{
  "num_hidden_layers": 12,
  "hidden_size": 160,
  "n_experts": 48,
  "experts_per_token": 2,
  "d_expert": 160,
  "d_shared_expert": 0,
  "hidden_act": "silu",
  "moe_layers": [2, 3, 4, 5, 6, 7, 8, 9, 10, 11],
  "router_score": "softmax",
  "normalize_top_k": true,
  "routed_scale": 1.0,
  "balance_loss": 0.0195,
  "balance_bias": false,
  "init_std_router": 0.0271,
  "lr_router": 0.00102,
  "num_attention_heads": 5,
  "num_key_value_heads": 1,
  "head_dim": 32,
  "vocab_size": 8192,
  "norm": "rmsnorm",
  "norm_place": "pre",
  "norm_eps": 1e-06,
  "positions": "rope",
  "rope_theta": 1080.0,
  "rope_fraction": 1.0,
  "qk_norm": false,
  "attn_scale": 0.177,
  "tie_word_embeddings": true,
  "parallel_block": false,
  "init": "normal",
  "init_std_qkv": 0.0422,
  "init_std_o": 0.00861,
  "init_std_up": 0.0422,
  "init_std_down": 0.0043,
  "optimizer": "adamw",
  "learning_rate": 0.00243,
  "lr_mult_qkv": 0.4,
  "beta1": 0.9,
  "beta2": 0.99,
  "lr_head": 0.00697,
  "max_grad_norm": 1.0,
  "warmup_steps": 228,
  "schedule": "cos",
  "final_lr_fraction": 0.0,
  "batch_tokens": 65536,
  "max_seq_len": 1024,
  "doc_mask": true,
  "train_tokens": 273600000,
  "max_steps": 4175,
  "dataset": "wikipedia_en"
}
Below are experts of layer 7 (counted from 0) of a mixture-of-experts language model. Rows are named router (the router's row for the expert), up (a neuron's input weights, with its number) and show model dimensions 80-159. Each number is 500 + 40 x the weight over its row's rms, rounded and kept within 0 to 999. Numbers have three digits each.
After each expert's rows: "mostly gets" lists some tokens that are sent to it at least half of the time. This comes from a sample of Wikipedia text that the model never trained on.

# expert 25
router:491559515490456482517543500517450445575464481442468428392518518516499498525519491506497563506514405496577482526501539584431491506529487544466469573480509501461527504485453493517475527551484534463547496531410464549452520436444479545500539500
up0:531517480468556547484443565468488475526473579426466525528503543490532518505543569448459526499492454503411497497531538407459544558496521513445577487485437524526485553530523467480515503491515499515501487511497490473467503470550498477549575406
up1:478484511510492438480482559567515508480484523560547527507478533516554490466517518510426491497516496517503517617464565611529516499471578549505570557514543486525445467449501528505514483492509562506462481499505381556547526428510536540564452445
up2:545477534525470505426517500566515508480579490539538611527458460558466465497494521515563561493472433555456516512455508526479450541538498459540444543463496451517558447465528450526431488483508550512509496525458391549504468477514485520521472570
mostly gets: " \"", "(", " [", "'", " “", "{"

# expert 10
router:486557465520551439432430469498481484540510554607527562478503554531482523448510527535541517503498565444473513526460528575526522559507493488488546505472501519478540566547484455484524527410508466593488595494474481520446532490466602505581459497
up0:489570495578504493522578467496486476468535471503500483600469390490497515539507575507518524512521503531502519487492482522477464465463555473547516580483560551485455448465536505506480442479409498490497462541461531514478471516522485517497508502
up1:518473526510421528512464465499521451460524452471489506442506473464527479567486466605478442551592469604550500495500445509532498465560535478539553488503475515610442470521559460464476484463499524510508508564491491452496494489468495385507525537
up2:522513529438445506526457517474526478529532528452452530452441437485517493545531564509439517462489486524399465472480496433483474500527522511530476476456488527504499465570524467454463490481582529563485509494441529496490472522487504493524455492
mostly gets: "bert", "matic", "jan", "ulu", "ean", "onic"

# expert 15
router:500416449496466475493535528492522464515453555532489530568438473475512490518522526540430476531504411472513460540564489495546493547487455468602514470442545559533489560550517471523524498522491515599449478468489464502441493523556464440445479512
up0:511427550473504492464528442456548580454504551549511564462488616516474473469435424458470452471523487517496517523474505451510527586558497444463465459438512516556505514467499484487444442519489509508508519485460436514520488486504539467550441511
up1:462485622503491557494503508498543539487496517523552544472446478468512458503441515449524423561494525490453571480432475491475461580486484470558512482444492492545456396491515513465451573461521516547463388477493504552521549442458544466513522531
up2:516474493500531487486519457546513513579519455514402463546443474593489515500472480519532475432454459567473478411468540528573535456425473471494416447504441483463484524465553510479501448495546544473481471515524504442548482421448513475510495511
mostly gets: " coach", " producer", " politician", " director", " Minister", " Succeed"

# expert 4
router:499542512514525588548460498555483462509547449466464435536468483532532488536472483556499508611496447481469523438472509509478555493528485407590574513533515467562529470453539514472538464480489539447476525552455526489471477462497488537576500507
up0:522445566487460541492487482461444573569555451495518566570573508487519469437452565492541438501506492500472453553463495534514557447496529485478514484464457559569519535512490424421510478404497467497512531457472433512501488591432548473528451500
up1:521517522494495512469502474475496548497526496554510514497506493521468610419519479537559499484524579491522475560498449577559528463481516451533523544530382555533491467495517502472491497410536513468521522478554421527545513498482502479497588497
up2:550490509616440529488492481495586498531484419485461496515513497445481530561515514458545535536529508439419539479424523521481516493456497471590447443538473597457451517527467549526494501499489484440492548500487533537479500473447454507472485457
mostly gets: " be", "%", " ft", "±", " minutes", " sq"

# expert 19
router:514469514473456529503559499474516552477478546448526398581440493417478554511475486551439533531427434449465486461539531512550529554496535522546454486500538440490538519549501469549588478480489554546474553576471509483462478400513466531495509538
up0:440530467499567432513469444407530493520481506504544519568432490462476556420507541515510485550496522466455489500422486524473545533524509501483523484478439548542531546443551489529522476513548566467470514428548526483533505467582533539519514464
up1:469603474530443458483473488527585543472490499437553510500526544514482469407543571572518482539529488545519496540475511523589552548490560504546559538509415514481501539451471446465463505484530524426502519523538475505493502449486561501484413486
up2:427482466505484500515483455533524491546530444497483498455461525477462473515507580486460472512460422490511482529542457455501525489486589498510450461537539495476532466552384554459457523510547484448503425469426497481531474527524457511470452514
mostly gets: " located", " took", " moved", " began", " went", " came"

# expert 28
router:521516507474495437494555511456424465482485434533586595579500463524529457524518523499506536471520410472441475481456487437516513527466508488563498443465510441542586487438469490490464531521494582566509515495564548522528454522505510518455425537
up0:529469516516531470587490502459458444502490491511551540448501497478445490471504511538519529532476517444401559516541526519529521568475490493511524475502475457501458530490457550494475538489549499487514518504563512566486519500456425440471421538
up1:445599512522493472555504460478466469456499490533516494528505475471514507515531548575596520515489470506515472441525453534519488545502412514511571524519535434442457540515565525488542467396500461520505542525485443519528490560513428497475560503
up2:447546541516541455548449544487511557458501516521511555487539458450492481523475544468481501466508506428396521533543484493478559548510545467484468517466422496514473595515453465576491537499492507496560508506473488546476526524459487550544506555
mostly gets: " social", " active", " different", " political", " original", " important"

# expert 37
router:475456454499491480498529508560473369503481504408574534459427506469528493567466552554518577536517567534509545445508468516521504548528518476468541535540511505442502503511538482495555527421526448526425542488479478524531452584488454560451513492
up0:512590570546540461537495496540500542460531544560433488529502548560475490483501528477536513456482460411489596507543436542517523515488541580519589572547516470472516483460504510543485428525526502492489443484515497484589503512544479557477443526
up1:530536469529540488557489482471464495524525511525477474545520530443569517455438520528522524470518524438468519466472404458445633517439534491526520512523484504536436493444460474411510569513527553468539462486496523544487503467567519488516544449
up2:568515484514460516580442474482491506459548498570447547516530467503459495500482506487512483498499510438395475514507504521503577513498462475474469471517451445538452517445487449467518501507524517486427506558474545540517487500524533447451476471
mostly gets: " but", " which", " that", " when", " This", " where"

# expert 40
router:503558467417474471505506485514508463517500540576555456457432568504440470466520561512526460510478512592498527485520508450578481558492505520461497470497492559424491513569529510497498532468513490525515558464442502434423450528541534536507494467
up0:502477503508496497513502525530538556517503437497581547411490510491526590432512523458526478566501491553490437560470514498523576517506507465541567477465534535486486590503472596425503494508479472470547459522545537524499479492518537516481460517
up1:420530477471528506514509439506485499485468470507509516539534556457468424463477396534439485584541511493477500485528498488499457460533556520518467438451488557474534512555471473566464519549486464429443468400564472549461560439525503488510451484
up2:501460555457513528535505513540568452549475492453491495541415494417522471512471472531513468535518457555517538507552435530496463453497540432498449514566502482509521465450462470447536536478585510467455512554497470551490533541399497458414512509
mostly gets: " York", " London", " German", "ville", " California", " French"

# expert 44
router:452429532492561555494547523428461548566498572414539488490532580467488539478578489543493475540528461486485512471433488479400507593537475436554503540517508465514432569499431564480530533465490490469447468437502512478435509450542494476494490523
up0:520538470484425554490443439504517422517530484535478489496406553487501492432423499439504426561487475495462543463445531452448496507488560535527534533432448498537536486411498460551502381440517448519507453534483485551454544498450471530616485439
up1:534481482462475487432497488520607487478509461488495520493501432507512503468435558526498551537497476542473531486437451657480564543464517495504522444541382526459471560538464412450452470450538499522439507528484498559487495463499468536612513479
up2:560512512526488495497557441464547550440523486546477531507487539526592530496461473539437518529509516553529516559401523539486492423416500446546524481562502544505488513448544485464549536386487487479532473472486551557521522530504532460493481562
mostly gets: " been", " is", " was", " has", " are", "})"

# expert 38
router:549545467475473505501443459524464511542516463485509527444514434464501543514555481493419499531447500514469506480456528489502510433531553468510438529593496468462572547487489537470475558526441483539525508565474515493491571498530493509495567523
up0:476493563444475509457510514485508478499478492479496480559496531564499563433414481609468536517474563546448459456503489475524472507447501478513563513533476419475472464526453474462512443469546473473482568494536544480545456433542497487458489504
up1:432512534537479491515575530529509487447483547535541497556481529505516503449458456512497470505502478520570495431570482492523430562487490552484542463447441496555449443480512421501560517482524541427524434457549522505535515459539482542519422525
up2:510480523454583498506567479481520483448541504507439495474504514517531490453486475486521451538439485547515519504508469447496511504459466490579628450462484511533486462540503441535465500424526489499511460478609529482543527493460555495534489550
mostly gets: " |", "|---|---|", "---|---|---|---|", "|---|---|---|"

# expert 21
router:500509515492509443568460509575521555547528479511468544574487466533470514413500509583428506487500506479516504487474577489551503495476415525405477542473486485443479524492523506516497546464518476506446523508518460529528548503529453480569456463
up0:510493492527514456489501453475470471487540515432566492508510428523469459570512604418510471493513520518502461494510465585526477471532486571505451459494456521572486526481546493490458516480552527554427524547526459584412496492454542488490569534
up1:517412465551502540508496499484448515426522406417445498570471429503439549571506515534492502501430452516448495505492461478491511496522510516499539499497509505525476510475556540472469496578445533502599518493550386545490494465445510497469498552
up2:493524548495553484486481421489499503490472445451529479495501502468433528498530528512496504492593541451513472506522552531500498472529496526484478501501484546492566491562530543545537461448511518477487476364538420523538455520492478432518458452
mostly gets: "в", "ι", "ev", "ler", "ー", "г"

# expert 35
router:526548535548488460504555471492492487512433480515523440461473520512577515394585577490513523465440498443555445472471490467573504466489571467443488504515485520493586494499537453510526465468557465518473487525448524530574532553509540537481551455
up0:529522433444549474483530470424454491418483438496482517501504574475491466534523505420386484513485498551482583540455505571564511472403510477476550525431467479526512460505485494565515508509451462515510457484529455474510492530487490558546501537
up1:488455455447510505447523534528562497510521557503440573490519488540509484508501529510479546510555547419499471469423482569527474473463486479502523454501472490469518509554507487499498494542515512462473492498502452490497468491520498507505481564
up2:559451489455540529504449558468506510446484453567488523546538447475487499455461467476547494513468461479545476479480488512424448503506513443494552499583453469480485563483430524538592504524536516438499508525569452542468488594454462452540472445
mostly gets: " as", "na", " de", " la", " del", "era"

# expert 29
router:469434548552517551456489533520552476472505470470452459449464446497502445538506495450498480544499471495529483548518520529504484438485570521508489528480503574587617432494538438503515404503495467461536406566500537541548517547462483508424503459
up0:511473479469463480504555473486566568506537487588478499496468485520442566568569466548450460555542527549466536511517527505494474498549450491507520466527552471570537492483590497480482493521455549503534544515516547556530480484447532490473540504
up1:550447442474505539463491565564495451404498525488482559601511488539533476516524585495549443553525477508449539489472458597519508529486481418504520476469467472575487500525476456507485518504466475515539534521518505537437524445540492453492495501
up2:462535583476490552509445527536540475498452512464510490490438472504531475495583543493506434516524462443473442535492555510462518522609539484542486531469507506484547457516500519507459491541529541449547493476516521573493539455519498521489453609
mostly gets: " Me", " Pa", " Ma", " dis", " E", " Ne"

# expert 42
router:442489538574446457500546465470528480494471490468491537576440436464521473532455550533439494560554502531492522509491480473534490535528547510536520497433496543561453492445548439566555442484516569497460476467502521545427449481504459555540524499
up0:502451498484500457550459409468510479473569453531475541536485557454461502547501512486576442549416525428525545455600449538525497502468444494414504530448497475472526463569511484462517517445522595490529540570540477478507552498579492552505538518
up1:518529487542532535493454420480514573433520516485552446520518481532467468497531544492496476520444451436517492535501455475411439479467531466563479496508515546551544531553478510505558480541462554501459427467476533475502555519448517430457525496
up2:466485514566567548487481492455464484399563508476502492536466474487458558444532486430494413495450435507484528403510504558533437545483492455530500507511520491492549546380528521492551484469486526480512538513433514474513491520531445478561485492
mostly gets: " population", " son", " town", " site", " story", " project"

# expert 2
router:516529481565448516413528557541444492479502458508456501507541450521547494553426447518440552556507579513394521563578526589475467467558499457499441482525529498531505505478443482552483520524517499527470502585461516527479495564453493530532531498
up0:513471481464514476458524555509539538484572503528427490449414503409488475462545453461530536459462510426456549479425527488470523454494486525544524536490554587495489465397493541420467533483540466492440552429541443533536462464527524487551454457
up1:577422617487529509507542498466523549527510450447519549511456498440485461487540535508468509550491492424454476564531493503496511466497599457557477553480497575508509491464495502490527529508559534460516433470532492559531512463467567455565511474
up2:501461502499517449487461473485493514490423487514538459525493517442490494511485527440446472541483480496391493575596449490473524499509579502434588562508569507536492459556459533493540464433604535480492454491509547538529513497520555464540487463
mostly gets: "ting", "ack", "ight", "ing", "king", "ding"

# expert 30
router:498444526483520469515562498529533514486544447516449476563517495473521528500482482551450419540576430438549505434544500445475501430509474546502534501525455545445553441535590453528487475540451476500555450510462493555551479453512444472487510501
up0:557478468451536525519484481582452494504476462535525542460462434549534543572532473529457532500412489498488425448570540464565438490514520520534509519473524514533441478477447478522521523527547461461515495520503494517522507442493567502502558471
up1:550467469497512557460493449484464462438465589445530518479503479518569515562523553545512526538492564512496525484415473571491538508624448474538555451490429570506510472497532524472459446524500494542453540529480410525459541522479511468513453451
up2:452475515502512499539469453442533482524539519494489529472432519486462492517533475446527455572598436478509556516406424495544479538562461469483516462514505478484471519423512542540463494442474459518479476445488515491530529491550557469491534617
mostly gets: " c", " f", " b", " Cy", " trans", "St"

# expert 18
router:526535523517562436531534486423467488543541428592486515512464464560474563530508482517513503458468528439496484448503491477498492485471516573507518541599521527469466490569512478465516533431481486558485508496476492521486475548490510486403500481
up0:555482488461507517493538472510488485446467468476479539526476412510484571513457582535509419577478502596473486457499381523483554559516543480510609469449479491507503519506573452531518516539570510485502539499490546562502482519419508499503497479
up1:529413542509392499505422495585526486509526466482428434485526507523427510600495523539539476499458439508556498502496538511519537520495500457468514457526524513501546533467498506469412495514448524482446466523531465555475525455536510488507508514
up2:522379562486522511523477497465493512467436391477527473516471466534488515549500500464518424492467502503402468507424510500493473522520528473551560444419457442524439540504508518500513515523558518553455531487532505479476523576449548515531477446
mostly gets: " Animali", "rthropoda", " sq", " Insecta", "inomial", " =="

# expert 46
router:538463509512569508492439540486571561536480512459401593502515457508562492490519544471533507493451482477509462507415487473483476501472542492530594544489482543442504504490537530515488450511529499442490480518609493489603504508466497482541478509
up0:520552496455472499542375481548541541467510473517455530494469560454500589503501524571537475495571484518541474406524522442496505481462521445491477518486440544490489535514496518473464487504591568440513449461468488555466558482486515431469417513
up1:484509461506507506592438411556498505498474448531489466508447483438469537539509522539486437505560582461481482550582489555477571481532548506554525545519488455528461548525526565529527513498503513519608442457496511506534485539457413521422470563
up2:503567479527442523489489520520442485459573436499460499532517488492500520582464509492482500556478511464479512460559508496500553527462551480478543623413535501540433502461491590467466507451569492479474434477432541517504451512478468564483456471
mostly gets: " his", " their", "An", "Th", " An", " without"

# expert 13
router:499490558552478530447529490543499487511527464451477459541485530473406531477465542533444529558529470570477537497542492483546501486508484503599435447504492492482555555511493558430500540503553515420436487498468527477551469432518510469504424471
up0:535490474457538556449432497523525492470522468558556530468550482510417535503498562430464481460406474486530478483484444477431479398473568514477484482559465540496541513488502540490459516518557656540482479455473501495466554532544512496562496489
up1:525411493488437433545533457516563559512513479463536534553435558545513559474492532487496471466495574476542530503436527478447489510541561470472466608495445491505516470468535457508483489516496424467444516407488450540523477462523531501513440501
up2:504543522515508509502482516484496556513507556499452530502448578450561488500486530433569485547567416469488445472468472498494444554536519526537587553491468521474474438572553501502434487509498509598548443548525484491506454478537473502558481480
mostly gets: " used", " made", " held", " built", " called", " found"

# expert 47
router:519508539476457493550476477517526474516456456443535493476496487565549494500524550467574534417472563530497484487486508486519506531537409467439480435490558472538504473412495483399451472484488536489417540508551518435491539503511505507470484510
up0:419431530453466518530509526483556499492510530530480511546456434511484465573452484471572467471483457495499504528458451475466544474465448433473532519518494548502522428523493502531557585514494530485486501477510391457463504530499500529495481457
up1:491531490494429523449486523507470468521592444493516529506501491510534453489522462437516515477475481544451583471508478537513484485472493434516472516515509488483556519444479492461523460480521526445505516528499440551526373506528502484500463414
up2:442487543422569502492501479501555491436456541413469477550505533481517432546486495483506509526579528448454562597517465509487509587551533549560487539468517522463488494544451473470471464544520511574540455428531496454520473618483541432553447567
mostly gets: "о", "a", "air", "а", "year", "ana"

# expert 3
router:523516474524533465478453499450537488506583510448512454533530506498465489524530591487503437531494576563542501483477478504500496515487502587515501523519478491446547537504480525485456495534534488434451551530524510536546474450521432485415438494
up0:501452526559505528467560433505498492459477498489486493497547512494503438449452453551518472504481495533461508511473533513404548559578523482537506472482469475497498472553491438498547455429500478557493485519518511477478462526532512471460452465
up1:433510477440475477508460436489469485451525474516498567520425437518511508500529533491525474566520497482500520505533406550522516501568489431603490534467492395524481371515498525492489610496545509559502484502483505497497467555500458474515523443
up2:484487454498540475534510543514526472551484492538572517525498494497518443454500497582482498577472490487512484505467545516526562498507480430514582543505498421515547433449517519515503515469627459497466504500404439594427448458437517469500518495
mostly gets: " ==", "\".", ".\"", ").", ".", "\n"

# expert 23
router:546498532503498454438525494436563504532552482467520512531463564466506537523460479469519493536436420471502466432549421460494471499505495435592535451522474498466466464429501490513558491435545571544463423501575518467514474513481481483480572486
up0:432454493538492463553515532516530491506500545395521478525555489433545445519460525513475449502602551478545484570522458552502470536470544481469555554512484499500470468452500482544445474541524496469452478488510469521472531493499472485448478460
up1:481533474500481457526529481515534441512462498515505533478491458496544516468510622461464471538527515512539556563466474480489545560500461431468473477457446488587472519462445502555551523529489535531455460496455496526464512457529514568442512493
up2:552522511494585472461488494495548499450497447606510493496396538517458509601518475407476455505492455547524510492526517493526406491505535464564597469411409556532493474519571460567434534506494544479514445490516471466505438480455540436512478537
mostly gets: " two", " three", " more", " both", " such", " all"

# expert 31
router:527467485521512557534548546476515479465584552547556528436492468511476504479555504521515485453508523559470491481531575419509465485485513526433455511528537451509484488512457485483404590552478553568497478425463458466523508529573507534458495511
up0:530491499502448541481445500483517562532507478518469466478444548506501535490469522462534503502533448468490558494439553500497490557512501443524468429476478513445460545536508451509601459472492536520526455523468415509434581443527491472522419515
up1:491571475448490532480412495497533460513480522493494561456437448446496434502504504488561504498541493525455441466427430552516568515574498467546465440469447538488449509495458484493544533525491457496447477568537495518468542498540473524567500470
up2:491498558458438504477481430559491519509459492483488505504454510514445516501501560417530464515457529449512465494523512500571500509465515476495522488539461523594512549424533444556475513477528493483548525570537495528508470474432447536499486497
mostly gets: "′", " Yes", " ago", " Died", " Coordinates", " yet"

# expert 27
router:533526509415569528453511467536548548502556535526531510499505526471481552461495488425471505490499534507425517496474545526482418480488497524511527464474505500429494555491493619531456544555489453497564511537535589477413545550477522581457477512
up0:521455501494520455561488509482479513489590501520423493471469455519490547574463541436509494530461499513446494523527460508554488542476538450545474498462426472553502519522441555504503518528542490540477463437594466482518524480450524521518421501
up1:513547490481495476515488517472495508503512448404516499496483393520515582455500546581560476523425550477463504583470487478486495488541462475510535486522478446530504427479520549476558535538489458445460550514510540469477512383400464494514531505
up2:515454478452483498521537541478453524459456503415495507444424480519508509554532509495498457572507475466444532497481470492491520551455473530556484477518513458509469531482457552393489450558490535419458408518496514577515540419435552550509574566
mostly gets: "f", "Al", "col", "For", "p", "af"

# expert 12
router:504446466515551524512434475520548519454469482433494540552503530446496526521473495468487532452500499572556524494518425438564531442517441460501521507543519536444493421462513561489490416455575503399489523447475423521517487559492475525462433461
up0:507552552559457549478401523566535501497462511513465534452546466521520496486537544540482528526565468532509469580502452554466551459484524447476524481509474481539489526583462452424547464536522503475477575510512471529476523512420430542517529513
up1:474530538546500579495441469508505520428456511438543503522470493621544435478561596520521467499547570502461548482525501434479541496454568446518447479532493560532474481480448507535486591579465565526434527436505528479495499504467450490512536518
up2:502547502568484513535500432476522491480412486479558500512517567403465429496582590487481441533474540481488465551459428481485537477453609512503560499466486518509542525524502523552548460439549500473474471413516477492501495428507517527476498486
mostly gets: "ors", " issues", "ants", "ies", "ties", "ities"

# expert 39
router:482528530554461457453446500483565561385473508544542601461443545451513564505475536407585502450522528481461501543520492501459493533549545498573516519525513431542481515490472461495551488540540583515518465527502534518581422505503532498530425565
up0:496513448563612480497544507523520440540453483420533516494542434476452445533508554445511463484562483445538422537544458531483541489538474501492531482430504537546501471445510476538489499524432500445514435515535472511551500450425520530445531486
up1:569525519437528533534446496506575424445491450514449543490562527467487520542554503514553441531476431457428462450511468482593479428446453532508471519540466476448536552455512499572521475458479488453514593494535468555534557527474495494479497502
up2:452519506549501601509457469496470507523473487540489542538501507556451488470562531470528533490543487488547505444470511478491481481519446377535473444521556508528536517482462505474428485456446520499409491497472447578508469474508470482501463539
mostly gets: " another", " same", " its", " the", " entire", " northern"

# expert 33
router:487525524555543478468491480508451472481511508505562561474576502522439450460518474477529508468426556506564465564486573530457504497576501453448502451568551502518465520521493540463453493477478506525414510490451492482547572635565509510499541464
up0:533499472429478527517435529479482486523422496544489492458483533437493520494459517521551487510512440539457559453579508470564454531462535538536471487432538455404484533473529493568498427466508522528481409465492497532513443504460439486516501534
up1:531504492552468464493503449514500485505506539456519443523515520423418495503513517546509508525490507574466493464453460461491597508547516470476434476529521518531619527471481473476524532433529539526557473471488477530492395520500507432507458480
up2:510455495579471567481478480491484510482503620520485479530485541495525454477450490518503480506487477535486455493533429447411497552507478497492530523467509511542425511540534477443411514529527522504514518466468493520497464456459486466474479545
mostly gets: "ö", "ä", "ü", "o", "le", "ie"

# expert 16
router:416530553586557503439438483479473525441486513531452516540491481526443522459509490482494454554573567479469522498546493469484523480427465534534419545477489507493491517488579528507529547503441563496494472522518558490575431528431473487496554540
up0:509513517516450523493469409536494534453541500509548549441494528530493570500503520480520477490500505433501470557479442470518467545515510513554429504520371534563496425457470527526484459449503530519527469512515450506454529528450536466505453607
up1:474515436521570471548487439474538520538482447559535531428551510456481506519466468469529561429571472576572525594474458504505444509457461542512508519461493552478520514437416489459430524495549523518550459453518462486553513530484560460501503574
up2:497468463556525467509516559524471543475476510514463506403464414516526551514550468499486585483460506470489420478479483535472513524477525519544495467563516522585520542458514506479487528512527472507473464537483509528512462505529472518465439487
mostly gets: " And", " Since", " App", " Ab", " Even", "St"

# expert 17
router:483491487458567497491438447479531569469448462500532406601554534545535465469536421498564451511515464472534501462456491501536469508449500430422454470412545489503492465484523452483500542473487463437556392469488461478473567515556556422481456522
up0:472563533513543496521512459433460464543466449499509530530487496458479549487546544444578440487470477542544552428573469496508573516556519498485474485525504475461478491440535532503519529469525485434506475457520456520467505503499482523501428495
up1:508502481429494472513491482466521483503547553486533543486493498437475457501462494460528491458512503521496504593541402608503535525527531502551468467455429557555441587510547515534540479539537525519484511536522448490563485465547480433516488550
up2:504423499431487507540479517450516478482507519408591514528500464509458533481531478467453498473554502530509479570525461539529569489578545499499497495547568481525463480484470569499511536505529512455501521509471448489522481512538456461486434499
mostly gets: "vi", "avi", "conf", "uc", "cu", " Ven"

# expert 45
router:495431482491561565531517497488532512402524421525496492501514563525417484515579547513491514501523512457492480519429458571539532577514475452459522494467520496521469556469521514483565436506516579492485416552518508487469457516487534440508467474
up0:501455489429590473499510538502405460457484570504522511505564504503507516570489518459504509501525469517517585533567450500438510540493481507472540419373489488535484511562478559462540574493511532510557548487431493564501487455425501535502509491
up1:533475468463373467547524447484565511529534522570447481516541438548496495466525456509474508508496546468429459531478549496509515461473523512489495531531547481617535444492456515488555445565524471541482455510563433555533520518553523538477538566
up2:475491594598454454573571536472526501443568469501523441508540504566609521509512502495522483521549487522523476497528490471471454432444527514546542473519480599501503467490484451505535496484503487513496513487496507471494506488435481466453512560
mostly gets: " during", " into", " in", " from", " between", " against"

# expert 26
router:463546490410518512463519519456574512490521476517469446553545512421418492529488501498483506602507563470507575504539539489511524547458467522451496591446507460514536498473527453431541493529512544446540507483582460526534520471441491496532519478
up0:486468539468516468502468481482477514485497599546543527477518539498509500447466521389505478563461484454441524520477501486506551595489485516523512488445370545559481538532419462515575437484497567500502494519536456461480510533509513430513486514
up1:512486502493521495468532501481484506486528445505543502499514529511519517488518584450488483461510503508541539514511481479474539576481462487534554520419490539523467530509453634479529526486574545502519459503458503428567491505527454494538422487
up2:515467578510495495459448417487511425460524498469499517466482433553534557471614477474556449569518475496543450560501460470514530458578481482513501492420426526581477488542526526531542491467515533484418531484593481514438514565508505518486517546
mostly gets: "{\\", "{", " bi", " ", "(\\"

# expert 6
router:481508503544502527546413509505454543495478471473550461491530514559510552469368446473448471414444494544480510503573541433487479518400510502546478475500585467426522504568515520524528460474572516550548512479487486508497533535528536483535499475
up0:537549561488467564463478472561633539471508423540512560507499452467534494510472502503423504519546468498530513523480502464507496507518540471558498543425504515489482502514503563528464414519511600504483494472477526517533551518483475473495534589
up1:455550524505463560532512511493534517537490431521497519516474552489490461471549554548540438499453440560510506485548492493524511453469488398545543450463423511489518542446532519503551518542419514479500450548537493434523429513524545485494486498
up2:442572509552493475571502511521508536497461511455505558547469535571568470553482469594498513511487472509469538489510466467514489487464567439475469546470500556510546558438539456495502526463550513510480525457515518530499478520511497489496467524
mostly gets: " There", "There", " None", "featuring", " —", " Wisconsin"

# expert 22
router:483479464462526530512479517484547544504532505533456493477481514459430495463511477484452477516480504516511473543536539504547444442508477542501496522472485570549478507518516474509450516520439463517568469488519551483563457438479473497451539475
up0:461441453473531543519527553565440432522459440409491512464544460488520431485556473463501541505461468522511517516477467517536498508554470404521531479485505547493529550567422510444474491519503443453442476489520527472567499484521523473533509550
up1:590552547512502558547510462527503467476533499537506468507459527411490550534523546475494545534569525549440505460481488538480451515450560476480544545472488419491480521454508508485558566426549528538533502481506504501523489511540516482511531526
up2:490542493556508534427536463526471479492477518485505525557501529526557450525529539502545453518468506534422512439411432460528491489394507429617475459558498531516529475491520527520443528492472544522504387471460501517466472568528506473544440555
mostly gets: " Sa", " Ha", " T", " Ro", " K", " Na"

# expert 9
router:442519473540500497511507518479508521512470535454517565455518544519472564562564463581548449510490468394495569466487526507423556517506469545504498512450531452535496493528491475539466506491478535428512500530496483559520414474472545545511465460
up0:497554489532513610480389448496513556521516485487540491517582450488451550439548493532496473502451493454494468513468473474543533537481559501474474590435407527484523495520439541511495528462485467556476476502492467523439465485499440529444430590
up1:436453578497498577520444497546559535421490447481563573572563449514563517471442552472524467465549490566479531481425471554532506461489512509456521461552434537521520464495503496460424505524536581557553497430512527526535491522462555514506407543
up2:524505517465440613471499444528532455444548471531431491527498515511510502524471503437487404506521479464472601532518484501531423479492518500562528467462457541515519488500543424568463474543491538469544422490575474496493534524457515465539443505
mostly gets: " and", " &", " or", "\",", " –", ","

# expert 11
router:512506496475450500492542520427507509465528546564521488490446473476474534503480484587441488490499496503539483520517561509484538455527521563513508528506563485527438487496470479527478486494445514590512555516504526492437478474419443537464516428
up0:481501510495510518493495401530505454531510576475508521527412526478531405572552481514506477503534476409527501452493506467497484502554486548490484561478432461465523474552589494513538445498482556438537499487530397530513493490434468539458466556
up1:508487495534451536517544495559533514522504477511473541459483478542549479492414463490507552420516515497498484472451496503468554499494475501486510468498551450483466499572492458481558499552560531399483522503554520542499501543442489518467437477
up2:422580526533531493544460486514516512484526488416521492458529547423516472571497503452599557546507556492480462526488431582469508525550498489535504524503457545437525486513474512531508515481530497404550529527517501493513494592506560438542466536
mostly gets: " School", " University", " College", " Hill", " Church", " Town"